Experts of a small language model.
Size: width 128, vocabulary 4096.
Experts: 32 experts in each of 7 layers, 2 picks a token, a softmax router.
Training: a variant of SOAP for the experts, 276M tokens, 5720 steps.
Below are experts of layer 2 (counted from 0) of a mixture-of-experts language model. Rows are named router (the router's row for the expert), down (a neuron's output weights, with its number) and show model dimensions 0-127. Each number is 500 + 40 x the weight over its row's rms, rounded and kept within 0 to 999. Numbers have three digits each.
After each expert's rows: a language model's description of what the expert responds to. This comes from a sample of Wikipedia text that the model never trained on.

# expert 4
router:446485464523548451517500516576485465495533546520440429499449528552501453454550479490538445485531429527503516489461598504539489485526492523543512484438532454430484472471495501563516546506429520551516436492541517585479412486566538473505456580487451525505524485440534521424463463471495511457510568476577593529534500455520477479502455523501554538477511484559520542545442500547492485489467
down0:493499459456492508499467479479468523489525450530475583530474509428497514603539486565512588510492496457479528492531475506470548448477538523509500453531516533574483533489537417435530489521504504551547497551515525517557514514489514490509565441492470425531446545464453484520511481510502434530491407454506497441464451557407416560432533553504479499446461471448464543501539570497476465483446
down1:465545544476469483512383458564522493501397525495470512482473536537535453506490481503437493511433468547538494535491511461546415540508533497458499479478524445461490475577535580534485450510430520562483403508535473552539506488462451438471485497486538516468491516536493502559512527480555461483414581462555522563546514537508424538509530563522497514489557522477494528452432485537468519487482
down2:444480531525469472495509456501498582578505454473523543549480579555547503487514542484511556490460458461521510493470562456529440592492522542406417561495504422472479467512523562592548478537486532482444480457524482544461536546455485481484526569455494500512535423508525532522534551507529505495550479415527511547513533523483499453485503476495507553429572483506533459533436457515457521464528
down3:477560475481531529541449492471471530531547477477521477498515582478489499536475448486451555603467530487527430590479480457498471511551490519558516550504469557505484531504519402448506509493545490533527466450591558496515456519453502478466542537543466431429570479496532561441542516459532495532545524460525402468467493505514452513501518484504543472486552469423507469518423462465470545481564
down4:582560444567449554484463515561508483481494488519426473472550481545459493467494555488480516445500441526470502563512505531524390526479500507485506557525483548481525488518552524509468469619515487513450551548453442493483521509440426514494500456476497550454485564561506454605559469514511495525441461524496452477499484504553602506544522546468522496499478552466494476454511495433473523498549
down5:492526443550479511445475528474455476548524532495506449538517524484511444506454546530522503522490478517512509522490495552491538497582502514500501455505494496481460451506548537485466493522511451527441560500560432419448563541507514535534484552520509400517577519499459431504466489498469494446515558493496444399511472473563444495537556481525535514467484370451440495474543554471560606482474
down6:509430527478467451536504452581513487467613498513455465469495513511502536495550559568549487464511500491522568489542489504488470497503473478523569499520517437450456444451450543504432483545561528512501421525490561553558468502538519507474504511462478440472538544444536506548490428469460489519493544502568583504565415506448494557481434548500437546441552493490510467482524455529510471546464
down7:458482406483533463532466485467463520506504434503413481578495525468481526533517451449437534513431451468440485553486482526493577506492523470543519488536477546502484491498562525539433491463599511514514552540494522520487462528508506483495488517573504419572546557455494526524511469440467534473509465534499537568436449491454440526580483492479467454450492437518569414507539463453523505506455
down8:534533493508534514510490491442520450534481520535541530576491459518518445516486560515562436523456486440519514506490541485512548484543492508501530541499464493431500518567467519457509454470450525569562479440484485524551501482437468532552469503522573590564466507444433509560545377542507508450514500452486413477470522566505505472465562559504488506515494431492464386517452500510477522479532
down9:560516510473491454552527603501517463523516525405597541504574525503578490606508462525488492498525481542492509519518513502513490526525450494540537489476516505523489508505521523435487498559517479480493468551449514496449509479495507530510562462540525509545429469450491468600547474486441522511420453625515526528513570494523498509437520504537509466531559619473530457469541505510539491505523
down10:486527524442490558559486488362525513462437471516527500491453546462537467442548484501510509536407465495514539536477553490499483537564514514465472464498458503464549490485499520552495547527425465540485439508395497539459529501497555439492421552478501503531479566475586549462513485514401533472552501449547480449498464500563492451543482468479515509466480482417532480508541546536502506498471
down11:436569495560493496495421474512505442523588495521511493458484504420472458502521452525508538472451516553513479433469474580463487519500496478523517475498525478492524527485506517479421493509438445468584607479467486460615505567499538520552567509496491455533494464518442515430407492442500562497455515464469550496515541535459419494456512494450471490541528465530529542494461499512552474501459
down12:523477557520603523483551491431536540411417489557489499526454495505524491485552486523493530507496483514459496415552504531531496517489451541535459491501438444566428548539500501525493521480490484536551469560479610442424496487467476465507521507458510571590471495486467451524445499508546467461465505463469555479523598518485534474487478504532484497514461571561551470508499503539539455571520
down13:499492521484529561526516474465460487487544490479515519451444485494453503505490578517441534526575519545454492450542457518555467459472419513514500497529537457544459517471443547419535488552528508483469465523472403482540470525496548490463454426544411521519522492500454503501551556473599530528467411472473528494513525512548605490528520508473506538437464505544460569531477437487528534421523
down14:542567488499544504412550517456506498535395496489451472525536468557532500453582481532493515547594493493537502502505542516493517507412473545467475514565455510488472558531525510502438490536499510526529429499529505595563474490487488438498460570529524505514435476581480449438483470560554556489526480416448541464509528479507465430476473478470504490491466525514487502527442517407455532480478
down15:562452510501485435507511596563511537482453499521487545511522529482504490454545526560474400481517465490493488548478462524484525508474534521464467470550552538494463458521523575462409544477506492479500422476505508424499545418498593434477530535528442473588484498425470519521529480461502521474483551458504461486539473501483505524507412552464504500585493545550542448528434501540532487435498
What it handles: Single digits and short number pieces inside years, dates, scores and table figures, such as 186-4, 1,278, aged 32.

# expert 3
router:489393497530530563517564522450462464459473525562492487495530500516504483409472475482525498503490552493546496429488486523457481527503500497491539540515534523509431570542542502526525487514447528496551557496529455497422546496500512441570408577508506494597504450521551535485471548494527467464469536424430564439490531428456457548565519573484472468516480519588512517512536493507493496527466
down0:596418566547498530547550591489481395503578520449453532533453484477518497470516531513496538555496495589514517468519512525497495488523524487485475536488479449447435495459473444481486490460494418461481570545553477471516552529489547509574471498553438426552471445522467509529496502446498481526461490441435566441465465533531504527491467568478555507437484475519513467480530504477502449488530
down1:542513441468598529510523514457499465533461487497463493466533476506521488532449522393535531500535501547489454497491531485523529470449469499502469456451454532501448510503533493494527487527535513510436480503439537561477532588410477551492503489508460494437468393566457459490563503510556480461532452570446445527521511475539577464411491436443548469503554503456481479549481497421538488483474
down2:513587439539497557504537456561512487494524559526528483415616571512553465450489407445456474482487491445492531427559582536471505390553537460484450511555471464501487518487470540512450478540492527503429493505515512481495510493500508463471541545533483445482503496505586460502549476482480531565524437524478544465499592524442526484447485515519466480523527518534532540472461509504519472494469
down3:538530491525491453553505539491482560398484531477509497537505501535396491531498413535482486440462471532438473470503610545445521488468481520541442514535459522560567450537531530465460610503512514526459538534503519444514448510481485508521550460458436521459535462473478455460458529507456519520532503537447501497504484541522549450479456426476501512538537514531568503549472485421537458482428
down4:486531626486487495525520482523461555476453491548536548500467460533573413511524549469465440509411544478465475537488459510463508524505453489514474505503502560456501510469426572504459523453520544538485454475503474450481529447545492537537474515384508472464511490513544533480494481449517547529497511465478473478532498456505489483569516534398521493500508512582575468429514511545434573436507
down5:557569527501512564571455374514529469546399517484565565514502476445507528568506506424580513495498477516501478551501457543462507478511422513520483573467478581494533500502575513479460567521518562479501432511513454557527517507446458486448462498540489566431546483504527552536500408479525522537550527492517482588478490520484502455520475466494555510507487493483467472493498503541477521475504
down6:507495486501534482519510501502484532474505484455473350502485489479437519326550494483526563513499496523489477455490432526525477489564514507498492501524506440475476490535508518577508502530533451490450495546456472488555545598482493456519479513428470513486518527521504496443569520537500488508468507541490436534488540531536493557472551460464496567584555541477411516559547453466486512515481
down7:508502520537486556449494509500516493505409487514556504523495512419548466535531508451499566501490451435491460519487576499502476504458566495541418530471461492485514477532535489485406533543427428512507489480463471485517518509406450522536509592488512472494437474499496442456452443553538493522507510548545448543410569483583515485575486499464486499467528459520529507476446464449505600486512
down8:490462463505387492512493465495557525512535516498490492529514451549547508521483458536534454517440517496535436456476522535550555440507538537505538497485518482525521472526521478416520548487600557573529464452470458465522510427540502492445522482484540433531453532580465545511498476561425513533540461552547498466491447507479450519541541567527544459503411479517527508434430528541455547521456
down9:492487484474533440524505501568547520435477466515413540473509546427429530508539472482498486569548535486470481482469482467493528493524545471493483548591473456496518476507462496569478486439509562531514492441549479496535519435438507537525518423474465487505437517514521500544448473554398561462562462562574487489522464510472576507466429540524536508515523536588455475423469502446480521492480
down10:535450594523493499469514522463525471523424537530479499477531475530529437542524534506473510508439497463525476472473474508472604511469472561488543545509515526428470447521480484486481541534445448538543595526567416560464534500453524483459465556540500437580501417501484491497557485460453412524559563496483538434509505526404483516456530427477495465484505524501522544492533521489475492467529
down11:559465488534495503532499505511514507471439507498493506441485577389518483456457521565480500493529459552455546502479424514586551397544506518495524478537500479541474444472492555407500486451567500473578477522498481463521449491440569497551519527547471499473534511471437522463483537518457481447450446528513502485509482470543578539516542572467475528512483521466476439555487470514614479508490
down12:492497511545478535464547533511509493502537560520492489489479416510474460549495494536482525475455471529481472505500466515565554521512489614513474541460517451520476527473489524447508455541568514459446462514520498625424430580514486536455549542378462528566463472451486527549497554532524518503520488486462493534428513536476446502483558482475595508472525559540504472531454520542469452539468
down13:500468506468525452506474488457479586509509585609453507475537499542477503492565479491463471583515521457558492440460533509461546522501561526478555521512412589548503485503534511473455477476472501555552506516524456497516540544543532523534501547513560423550406581505522574595491532524463491509525524480489540406515547492465503491554503513479519496489484426502498552499503515473444533527466
down14:489496534538533458468521441489488486471479508480539476556490475518510500435508505463596538455495464530480448539529405519479481496527475482502533475489546349520462564551402504512544504502560435469509460516511505562466538494524523462523425475435443485502448527437523498518459493535470491479495442503439433539537505522570512454498549542523497513504413474523505551551480500546419477466459
down15:494529492510552487559514547432505445437484541560492518564512523532491472452496489520450626502482524508516473553498496498506523554474478545467525485561489506512465499564503508469519490538506568581539499471551454571429514484452484523446524542520543494552486435466497523496447455513468442431470567455428420479527543438488499512471496531434542537440489483565518564444527451503518468573510
What it handles: Digit tokens and number pieces in tables, dates and statistics, usually after a pipe or year prefix, such as 10 May, 2014, 19.

# expert 2
router:501541534525506501451468556469548499547506550503477590484541487537500484509461496488525556437544510525575549550433531569491549560451503573529560553532456538574485465492525497495527504525533433565530502500508586538529421444467497418460529485520476513477451499485554490518475449501519467570447462520460456513478543425457480563504524526453498502457493545509546559486457519498431458480435
down0:465514475474438524486447484497479500482463555439568506481444524488438513458554450580476524568510457414505507515436559454515454517471472486494567443474484488463436523487541595519474498561479483484475481522496520478468448522466505450446447495517512558553518489458519497527520465476508457513538553515515501512476546586491440528473478560482540437489596558455488494401469503426544554479462
down1:577449465576488535535578510516523546498449529517455518438471454467523495568489532453534462529492542623575500481517523453534515494484497472474536546471516485510590438535563464509575564524520473505564480478535468563490521510475440502472521521504488484518500545500454509491555586495510477441519555505529507503476490470469424501442536551554550519581577449532487538510495486563467472490522
down2:451485429525536455512457499488497567482575513417506506472509429491540522530474486502463485535413532500466524513575459497515481492480469503519464519517546461465532516488479431436500507491581532477480502403550533568464428455524541494538526503561450467464551469575467407537551444519474515499468434513497465486456521514451505456505448493496451517503537428519540524436470558433525465468562
down3:485527503601489531500477489595441505499560474439429470552512489482472464473455447453526499518523505481435527595457507448467516485573490489481509458566551502528535452488517515535455535451394487515522481451462451428489587476517461497492527533506448505492465456471489471484511559456496482487429580491531491475509529449443528601541441463524460454451518491523484518524524555494454500463508
down4:534497520539550487499468508523536555467525592603490543500499443521512502511513501449586541501496476487432508556495506448474471564486424533518514539519494514520509486578475482480494421497508478489500473481544497479558607518527480468422487523518545456474487528394496489504415447490519464508483541466527542390473599524520472471486522569471516581468530471471467489509446458513521528513471
down5:537510473531446544531480485510480522571575469527481454546394510458413451536473496471469524508519421535522547476467520529465476517478453452498483472443606477500509468524553513481455521507556536557472565514505530532411522515526470465456494493495489479476495509520407569515470475473484481510595496529499453559460506562424474543457529501476546488436511469542517468490459526536547444452568
down6:513525448480478550499454538537504485568484442477503483494567518454457476546532491550500533448475451481534480396524491534546475492482479524505516442520477461535474504531506484458462463510492548441477483530436478505502535542503534516482511486470551547534532407488524459591514568514586529485510501508479561516473589505416462470481521471555542472453474528500410572415479527496467390489454
down7:489507491495546542494470523523551477472509510483540432518545472524514485557450487427597418459492434525531494437497582449500459513480459501465465542499476542466489496489484454496516493601490536420480536547502575430473545548469479531485476453524486472495458459562477507474451548504461551539502452542515513500536517470518501570455534509581571485505517522469461579534490559533521533565405
down8:454521528566495516520482544508580548528472588555548504429457500560508532463527447445497498560538476449610431516551519446503461469498510525540466560520419570484440490537522481488487490577424523524446495480496509495384490493556490506450554537511515519473488533527497512540465507505477477479506519460481471462464477467487510564442490547474507554458454501487499553478548523397521532483511
down9:499506523543445477574521456531447479494498480515512484534449583551440511443507502522504494659503569441456417451520502485431501449491534477439522468413502492459481511486512517519519543462428515530463543519543501493506505462480458440514583482528526580425552521493486452538506498466458528503530506505555470502489503561468459513473506521498544497474480490601488531559455568505541498477501
down10:534547550475468480534500512499443479551433391424536529517458530507546477502491486503452515555441472468416530559451491462479485488517533474471537509511492490453475446481489473549469535475472518495545486449451500511597483506495504456597518488530489503521607483570556510394514489449520459499545462472456526510426500490539484517510517436497514447437505513505556401505491415486521524493509
down11:523566525550519481428492447508569473511521507513516545456507505535472513503438562577509502524553471543582442500464483529500469602578541499507469521568496561490481422471470469409512419526502472509509470492460540492496522477538499582475430473563488550503426519488485494557456508443529541564466535522498448463567502440519480558489548552512529540523493486508455552532531447494525494486546
down12:423517525590571490455525500536520588404508561555528529517479535519591508503509503471531543527522536498436482521477476423532542537507485554531433512464486567514404512514469492477501516533565553485506521551441526525438458510431525487417482512482497490496438495446543520449480535503488453491492514527506503528494527528559444471527455445539513506521498445560512608478530526463553528495515
down13:564440475510543521516458535518553515512456533438511511524474443489548526550577396546499532527523526497447486475534474459505527527517491513520507500528481487464422534527515461514529462453577528474533541449500545574502489496551574503515458594543492486525484481488490551503511459437517445536517555552441586520393478494462459542450506536522496477482568490460567502576524559455468454485510
down14:444489510504519475471554528547511489508504533489548504493485548526452562509543509484507544449555522494451452532529418442517457498530480542556532577523527505470413582460455442463524456503483504527398502544441476499501484517511447532523478553489534486467449431438477521491474531482571465501492449499485445494506565514449439554508536507534535486431518533532460524565483564542608432536535
down15:507565520545476518479534495491465561496492558482546424485499463534397563542472538490493523491433508510491612545477505534511509488452468574528531538435535569532546500549515493509508517518549567520442476541501511473498463519500507448453462527551515463528499474495398464520532493439468510513505483457497464491498468484530477484494457480495482448419476542573512496539543608423492607475469
What it handles: Whole-word tokens like first, second, most, only, New, and last pieces of names or terms, such as age, Exchange, National, often in tables.

# expert 30
router:543503569450471553536464574423513464466503511453548505479510537354542497554494477523408542545497553485436499529511520562524506427470505501530499444516483428467427512535516496461502519465523508483485563459530495538508427475508542483482507549505520493497529460490444498511509413566541509481484523514497407526492506514514499462520592465484543515502515525497561421444524502501529473549576
down0:527538453545516497540461472481528494504595455524513493480533510451550532517507554554454556534495545508512529539529482496520490485485466555496499518512469548531507472489519497398496478518579565468568509502479464483548543477554529551455406571510595495446411500458517507445519487513511429421419471492499505463553552483468525484466524518425622470472461525499464502491503548510496490507555
down1:518513513424481431515484458469482479474420423530435467541467524509575545497609424528484538570472544493570520503511504543485547407501543505498582488486451466435461542498513537530484506533480549489457543587566514539474498502490521522494603585461501508470491552514511491483533556518540517502491503506517458546464516467520520539518548506457515492532487549493580519589504507452541513506516
down2:578479527525464553493512468504483491487428566443525554470476447485492514526495528491491466418502465545629462517473548487504485431516460524473590498552566481455422479535494553461512558484435457581499452445490438462488480537556458491475510502544535459491468498507558492454469498453457484536505506492508502568570545480493523456466558547544583489503471498487481470527537436503444544473511
down3:498476512506537557456466534515466476538471471500514452511580495495563535579580462494469467481484533522466454499485488493435422507471586452564539477491567509512523518533582444525516504515534475515483520405463422474448571499514494482532495533468474459547501431499529511463478552463511551517508506505459528437479505485425414451431481522615564504457491505457495533511515503522510481537574
down4:494551490466445464535522436501563569485488520514487455511516467503477457485498518490502524533518540473555502516439469465497522518477479546490447490445547399474501501508548530530524487472485550462454504465567435548497496458528506548470511483387532476551472473418478480536539493571519580494516476509550391584555478502418486525573453471477545467516454457491552539486440488571506464539519
down5:550525512613547452537442517502528516552603528551442489425408449535469558463428514581503539547402521455543552518474551515517486484447455538423503528514532522544490499541531511489496481486474462508460548510523505442485554459541432484529505454523471452537487458530464483491525492477555474525495527470508542463546492514535517464442531504556566523522458503471446483418496480500536493512531
down6:485497442503536451438491536593488540472425500497463444517492530530454518524564475460488490474479467486448520527508473475533498509543503502543461480528479445485439516604516523585459497492527516470458397528537529525563492469543498461543596497471488502474504504379483456460507514466484507513550548587482470600409499539477473488479450486482479468508490490483509558533478472439540490438472
down7:487501549503559471398521529578479474516522475602488462500541561480482460495553581513565532484440491467490429560465480501517452553550510534528524577506515561514555481551541463524508509544519499456510438445556534470518558504517479528467573508448440518440548475520446497497465548528506466566528490546510537486463527516509510468509615432526523496496518492485446500488478512571562505453482
down8:517540498482434516573466535548469488534412452511534452488497545435474513468510488437506526549509512495480474488495518482532549454448506509548504500487431430488469501572603453523499522486524545454534469453519418480534487444443532531460496512491563497472489516496530466531579508576423471416511554584539516494498548514468544407436456476524460532480463518537510490526560506512489561543540
down9:571509532437521497513474539526485433519498457449429560558499506504422519452497498545449503513527499476560502467570502455491544448474535510451476420473460449480435530497546562535514457441406491501538576529447456460506477516468477524563477548518484495484497482586543532477524538461489551413490488508493516528486457513550508480493505483495521528477515553536389460505588500511522442537566
down10:523445537443490498436483519445541472502478488503580506555507470521528516523514502499530521464503552490511496476476576546553596495505468539537616499544467518484517527381452445547469558566511443536489476524485502517421469510484505460518416497451484461515473502433507495452509485560462410483441512557483547480491566487495488575499531450506579516482530536497530502477496514496489522549412
down11:511510414555477514441484483623530594518492481521525400491520543539507518437585477448561482485555513532448472529503551476521472557472482535506512487498529485465505601472472509539448427552523473490541484517506512518492481509496493500471460512474488475523507469367487435506480519491555520506534474471508461521475581528512456481529493484436525506469549529469480558489416545463494542570474
down12:536495489501530508530486483543564486499479501484443524549494554494573525483519478434476509520417510418486496597505506459596449517520493464519583508552502524570450480506508470505426540495489491498562443481460460453478576445451536505492466519451502461485497542563493489429459520510584529480506575492463598453440545476513547490568501504518545466516511518517506492401457453506526545493519
down13:580482550445505550513462478510554506526552484571446498555520520441513513426538492445487425468481533423479403554456463459551522506470524540549528505441461533492496449467523484541504509518477472527464469518573454509512548435489470480488470475439512493465515540579508533411496543467483508496530535498502558551471443504500592412516462525504492455517524488495458433495444466588515540494516
down14:484467483483568539557547429516549491554413490553487459528471528496526495497512506446499533536519530456520431497452520596489476510464541473460461456460486560508404487554530473531508509532501531521522536460535494576493480462450498452459561512494453492434535475570495439547473510576568524545549516509471508572443572489416522479496563468494516481470508581486500524462521497470570454479472
down15:493426512524515479440531531474474590497566522545500507499450492503530488547588397522430524452488473524459532469501506506576559579504493519539562521575504458467442554531462490483454463522553465488481531515524510493434444512545514532488466526466545453562528530454484484501498513508548564459488492472501518491448620463482385555508548522504524504489521533491555522525446518470514467511447
What it handles: Final pieces of personal and place names and common name words before a space, such as Leith, Campbell, Horváth, American, John, York.

# expert 25
router:483533447481476474527497474535490497539458416527433512500572489511486548491484425503468566455524482475533554512500539529528562506495453562492523448453413412561468500557570544536551494534489517580537510571540495526488545536492514528511496516476528579458500469467559521497486526439483468422481489541463551562511420474483471564424455517440484492459470523500490515566520571512447471499524
down0:577452528485517519614510518452551404498515500543562550621496467470448474501431508500504484563524502488553523504571552546495567496497497416405511497475519469531473513503496503525477481427435511498532545521552496494500445542501499466523547577448452514488468505459538497499500445539510510472485525485519437513452564491507459537419464523476557540571535521491484525442552484487513523512491
down1:466528482534392491498471465582469555494412473453536484431453568480508479497578476478482526471446493454415498471563495515534511512508495491500529500591490483486487535507558429487440490568503476471480554498459491524501495521528425517483488492464516481394497508488480472516521542519514557472543513470484536510435529515440452578513543491461549525507471558474581574454470453423477465489533
down2:519515462520465486514555478488527516442475489568527492538430446586497484538500478546536530535426550510482494456481438399539491437547514478498519506562581533436456517488494474533471522508458541460601505516539486486514510581434501427547489553479452471588444473485407546444473536451533507469509492491477502473493574454557494463453457536494462505501480503486513485520495448558557473482503
down3:501517519554458484430473546496510563537534499521473500440505509487558498572522472522561520454507518509457371499422507558506483568489464480490527484585553466494519438499481446485549454541435448456481460502586500545450518449547465462484524495507444523520532516601470559477527534495486499550420566559546484506484521496499504536483527523509531483546456471487580585513466495486473477494452
down4:495456519508485432500435511521539475503514468510445476514512483564508557506544515466536508475554470494507477521532536509600543535567496481521578527573547431511457598520507515577515593533496463500454405524524492541509517433468546513456532414460440492534459557498431487454518511494467557534544464533429514535474462491473477470526572506501488494438491517452437553507541496481488497512436
down5:527551547439504425471467504493486569544468481549515519554530504448488463430536443507489489493452456461478543516473546513484524384469500421504483409547491505445535495492456520537529489508418427458511520487513580520469507396483530491546530571524592485512590471487517546514492553527447490513476515521487470533557519483517450477470482514465426467504504464500522489548503480505436561454463
down6:414517475509516475485444501546467487532438484565465434471517436450541499515587485420520466466445576437495499474539503435507488420469534486474546559456488492484536518471451501578480527463511495485516470477493488476522515503534569483535433563493481513465431484489460484467497585514553492573509525517513427485512503621459509508536437515537535439538485453525547545515446482497462548473481
down7:478544540548473430482517508497489504465501528478461443541472545468504479518448531403513439529500500504559452483449457492511476499470544456499438531528455552420515475491484530569488626511448547495426469494536401460491546429518581475480548474519493558588511455508485569499525466517524488498580503471443492558510562491458528438578496503470513505516490540480541515525494485523530548474508
down8:448521515526554422452528430510436508487423497510471527529516514453508467499449491437518489482516498516510498511560540558442495539518497404493425555452474529514458507497491563476455475534538564411492478509567536484515438540462514531445526474549459530459511537548520496484463588472441520478504468516517500531551426516408533523545434438508434505497505432568528514506444567486502482480477
down9:495547448514398450507504525553516466529490464558575497492496510551473507490446543468500517465536552559585463499478469470486497572506489488495558482480504505509501480454498574558557434495556534581498499476525447494526558526506495554447498501478497514382524507518459519517559439471499491474598512532549544450518497491485509561531488511489605541505429538446507468535495502540443503476582
down10:433541449482478498473441511518490522577501546407502508434530456495395490510492529530514491553482496563506525507485532499463480533447516469485517496487469486503430448475588546468574487450525511552560486475448516421543474515512464419527400471512476532505433515549555489504508529491511516540474470506436455477539555488496569443464615530470525501470533520551452509505494534499558512503559
down11:478458497576558502546514472501524595510461470539461489494494436454436544541448481445535533502501473479504535469489470467505525383477483532518488579509396450443567517574536547507537559522505581476512607580542512421502524491466479439471514457531520519468525496538448512463435489498509522489488528480515484518563481506550529486473485541525531552461434509495499492518485554552448506484493
down12:491496518496580533471533454476451540465611524519408512502484492523456503524431461511557525481552467561575566548435521463433529521565515454492478532425487453471554483527465545491456554516535503465528548535549511459470490538551515467424535437568498446522505516518463441462503490490456536538565485475518437516475432478518496529495495511468479493523493498532537506495574554443448487433458
down13:465476468568436543491508529542472500437512530485487488462426514515495572459544493541532491505500518557505447543559508470432570439451476525453515541447475463432488529518512404434577439505558522507462490490473444541556579450544529486504500505500429518514564508504501477556493473497479462454501522512544543525477549468391480500440477465550524509426546517497477551537549469522478455454533
down14:512474520470420487473452439469560503569547570503611531512532554495515492482458507456475481479422491484424458510493463505524478506555455511517542455492497525500560430471456455503536495478453542486506531533468499518412497501542586500512483522537448486544463439539482473480535532547453528474555467459509602396512486493477557557477465513527493485532547492481548423474461543545499515473562
down15:549498464553488525495419508447472441478525549479544538505436480491479436491450556499559513430494453502469541531541498463511547491474481558500410506463515489523558489521499471472446562546514393450557486542534450455540452546580496503522477553519492485546525516523495538540435473445462498565451519504467518528533510450575470498506524455537490418504522544480448486549446492536554559569471
What it handles: Word starts and whole capitalized words after the, of or a, like University, US, States, York, former, non-.

# expert 22
router:528446456531488523505510461527534508482643486496498549522411459482485516552463494543526496510518432478506511509505552519543457404503431540564465415533539469486480483370491534468467487488512528503565522499522498526523546551608522499498524507423522491456512504502462491486454574507541453511453566514567487530506432506459492537473519445472453517543512516480544495524459489511503471546447
down4:524471437532487505504518574490466463475391535538501518528538565567492424522507485452495471422543460566521513479485437550519499542519523515494491457505468525469462515523572487461504455468558482488495516441532528557437479494535512463495487545489472486540514512474448538532465455448515565460515495498482447512518451478360509457533550441488575514471525492480443497496622535548498453487541
down5:550446494508531526462489601490521490516469486580538506510500490466493404494561459511474474462474464490484528443495435511525534473561491454528542479439525455443494537491501565512520516480554548481531487592507498565543463525577534455432512482450502575512503467497526610535496454483490461503462445519503515521550537479514480505602494463490410486470493415504416555512542495551505509494498
down6:481507510514496558545471493487461422553555518537521463518490543577456505527451504473471491507553464485485511503528536518465425470466484573463480503508438471483525494532595526481535472521484423539462501539624528565483465487488435432510498554541522498518507582451470446562435533443462567494516525579519464496482521401494448452472475480464538475484533464585518507480505512475518451471492
down7:482506485500449557490517569575513472500487515500474544503495500506566480440552536412579500524524576491490500481548489477519565451430530530548455460464532499460491493526514447554507592504493549510499488523495500487553592486524468541496426519486471554523379484501465463510538457431515467450493502550500456442496511517463534475498482460475498529445564560570485450472514464599480548513466
down8:458568549464486433535466440489563435561470454465446480504540535437518523489479469545539587482500528533486456501482491502422460543492408493523542465494560507592429486531502460469535530534468493541545585458444428550504468493510410433480509506483488469472486494461587488491507528516539513520442513529498483460498555470472590478527487483504482426488564505525504503476567506492549520505491
down9:529472521580500542518560448524494526525518491515504458502429485518484537428515595467567462496486455504516498553489449517518513548450470495555509567494454471461449521462533495488564565488511432531399515464500458540559548481469454473560419582503474432504517554489475500414505554482548485474534503496462555544560491476488527546471564550476498468521472512488503554474484439567437488470523
down10:451563514502513505527523474474486503475459456541520438469488489533519483530548527490577510500515513511489521495558504453504486503588473557575465535460446482474515529511461486516450477508441569506502472557487555504482468512472509477577467593449407552462515454430425470516551511460458538468615493433567450521453416530492488454499503467554526487530487429449505471489483533562511500536546
down11:555477492490553490562511408506511514511499507503513414444529481472591440487437505468483443541523535571575465480492460530444541532474484494461512564478497501518521573506489509542506512457500515570458516491529484510462546448525434510463559471479461436481423580492529487413429524547508529469507553473481490605569534464541523442461517441505496547503487559511460463496515486541492471533541
down12:529459434500499510444463555499501465491550566474538499502519511448491577425566489470466493489519518554536477599500419536481438524515475411492511552503470529533426557552493536511453448522486453516497479520396470510507486531535477543474497422504456532512617488504469486503568558489478506490502518529534553530504478463475527522556542478520447537538489504445497528504498498468403422538529
down13:528386481475479483464492523498581521541512457465479481439479510441438482464437472516504518430539423512516549505459476510438559484509456525536434512504504490410491502444458472525509541489466497446456503525503524443499555548500471543518427556484504538519480535449516471503457441512483519503406512492489498570482481554441457522521462498472510562490527426477510439478414522488430544480406
down14:512513468545492505473486534485473425494699553483555461453540483429572486541510542510484557521539517513497463499533479518528502568496468499524515502507510587558464585508456471478473474477502493508508491557477523457516521413515494529518516501510414510563533504520466422494499514524466533499497458492501439523441532492431537508487516546462566459488551521452520484463483535483516464589480
down15:523504537505474501477557421493483527464421532511456528524556512524493481542488516542458443524520529459481470433456567465495500480471534473486480507506450496434443509433498525426565503542463545539544461503511537582468522434520544569598428555460509541461466468458508446524498480495487509482624521542493484535509563530428468461457540446464528526543491470454469454518557522486506493497566
down16:579455489528442478548539534436449440536499510556512465493495473576518419484470470488479398467506420497468573529491518543478499529518530480541524468500491523513494541536477492551492465533469483509498508575434535549497537554474498478527426537559531567515537512496485467499455450460421503460488450481451498536453515448520428518445490508472482541464455554478472537478564417468467402509457
down17:492466476519500451514440574551497546586498475485486528495439464594526528541521493485442509447481525496534482548513502537551475493538484465556555570465516460474527542536487430438547495494476403569483538497518472506476517460502469540552480491522514517533518526507524426504448533477503436557433537552446547481488486563412436533499539477483503489442529530537423595488522546510480511484574
down18:480597497524521489470457443474501497401502518524519477444546545542489521509514470476474537486535533552455522457485466507493428462570534587421503557417500526501512446562488480493448556490554506445531498569447433483437478502405509443533535552532452465471509490481475461480467494478441472485493504477546498525481507541583541539519481553502451531557478511499541566533468514455458519569462
down19:534509526456555512546536502454532521449419446596510465513548387502466463496497507520498456477449496512485558504556563489502458482469432474521457469474389473448529530520478533588566540503498466511491521506438491581438446499470565484478453514527591509528526521542454532497499402505529491484475460497514477415467504482489533497449505500540562476506498489478461444511480551493528470470456
What it handles: Final noun suffixes such as -ation, -ment, -ing, -ity ending a word before a comma, period or heading marks, like administr-ation, Govern-ment.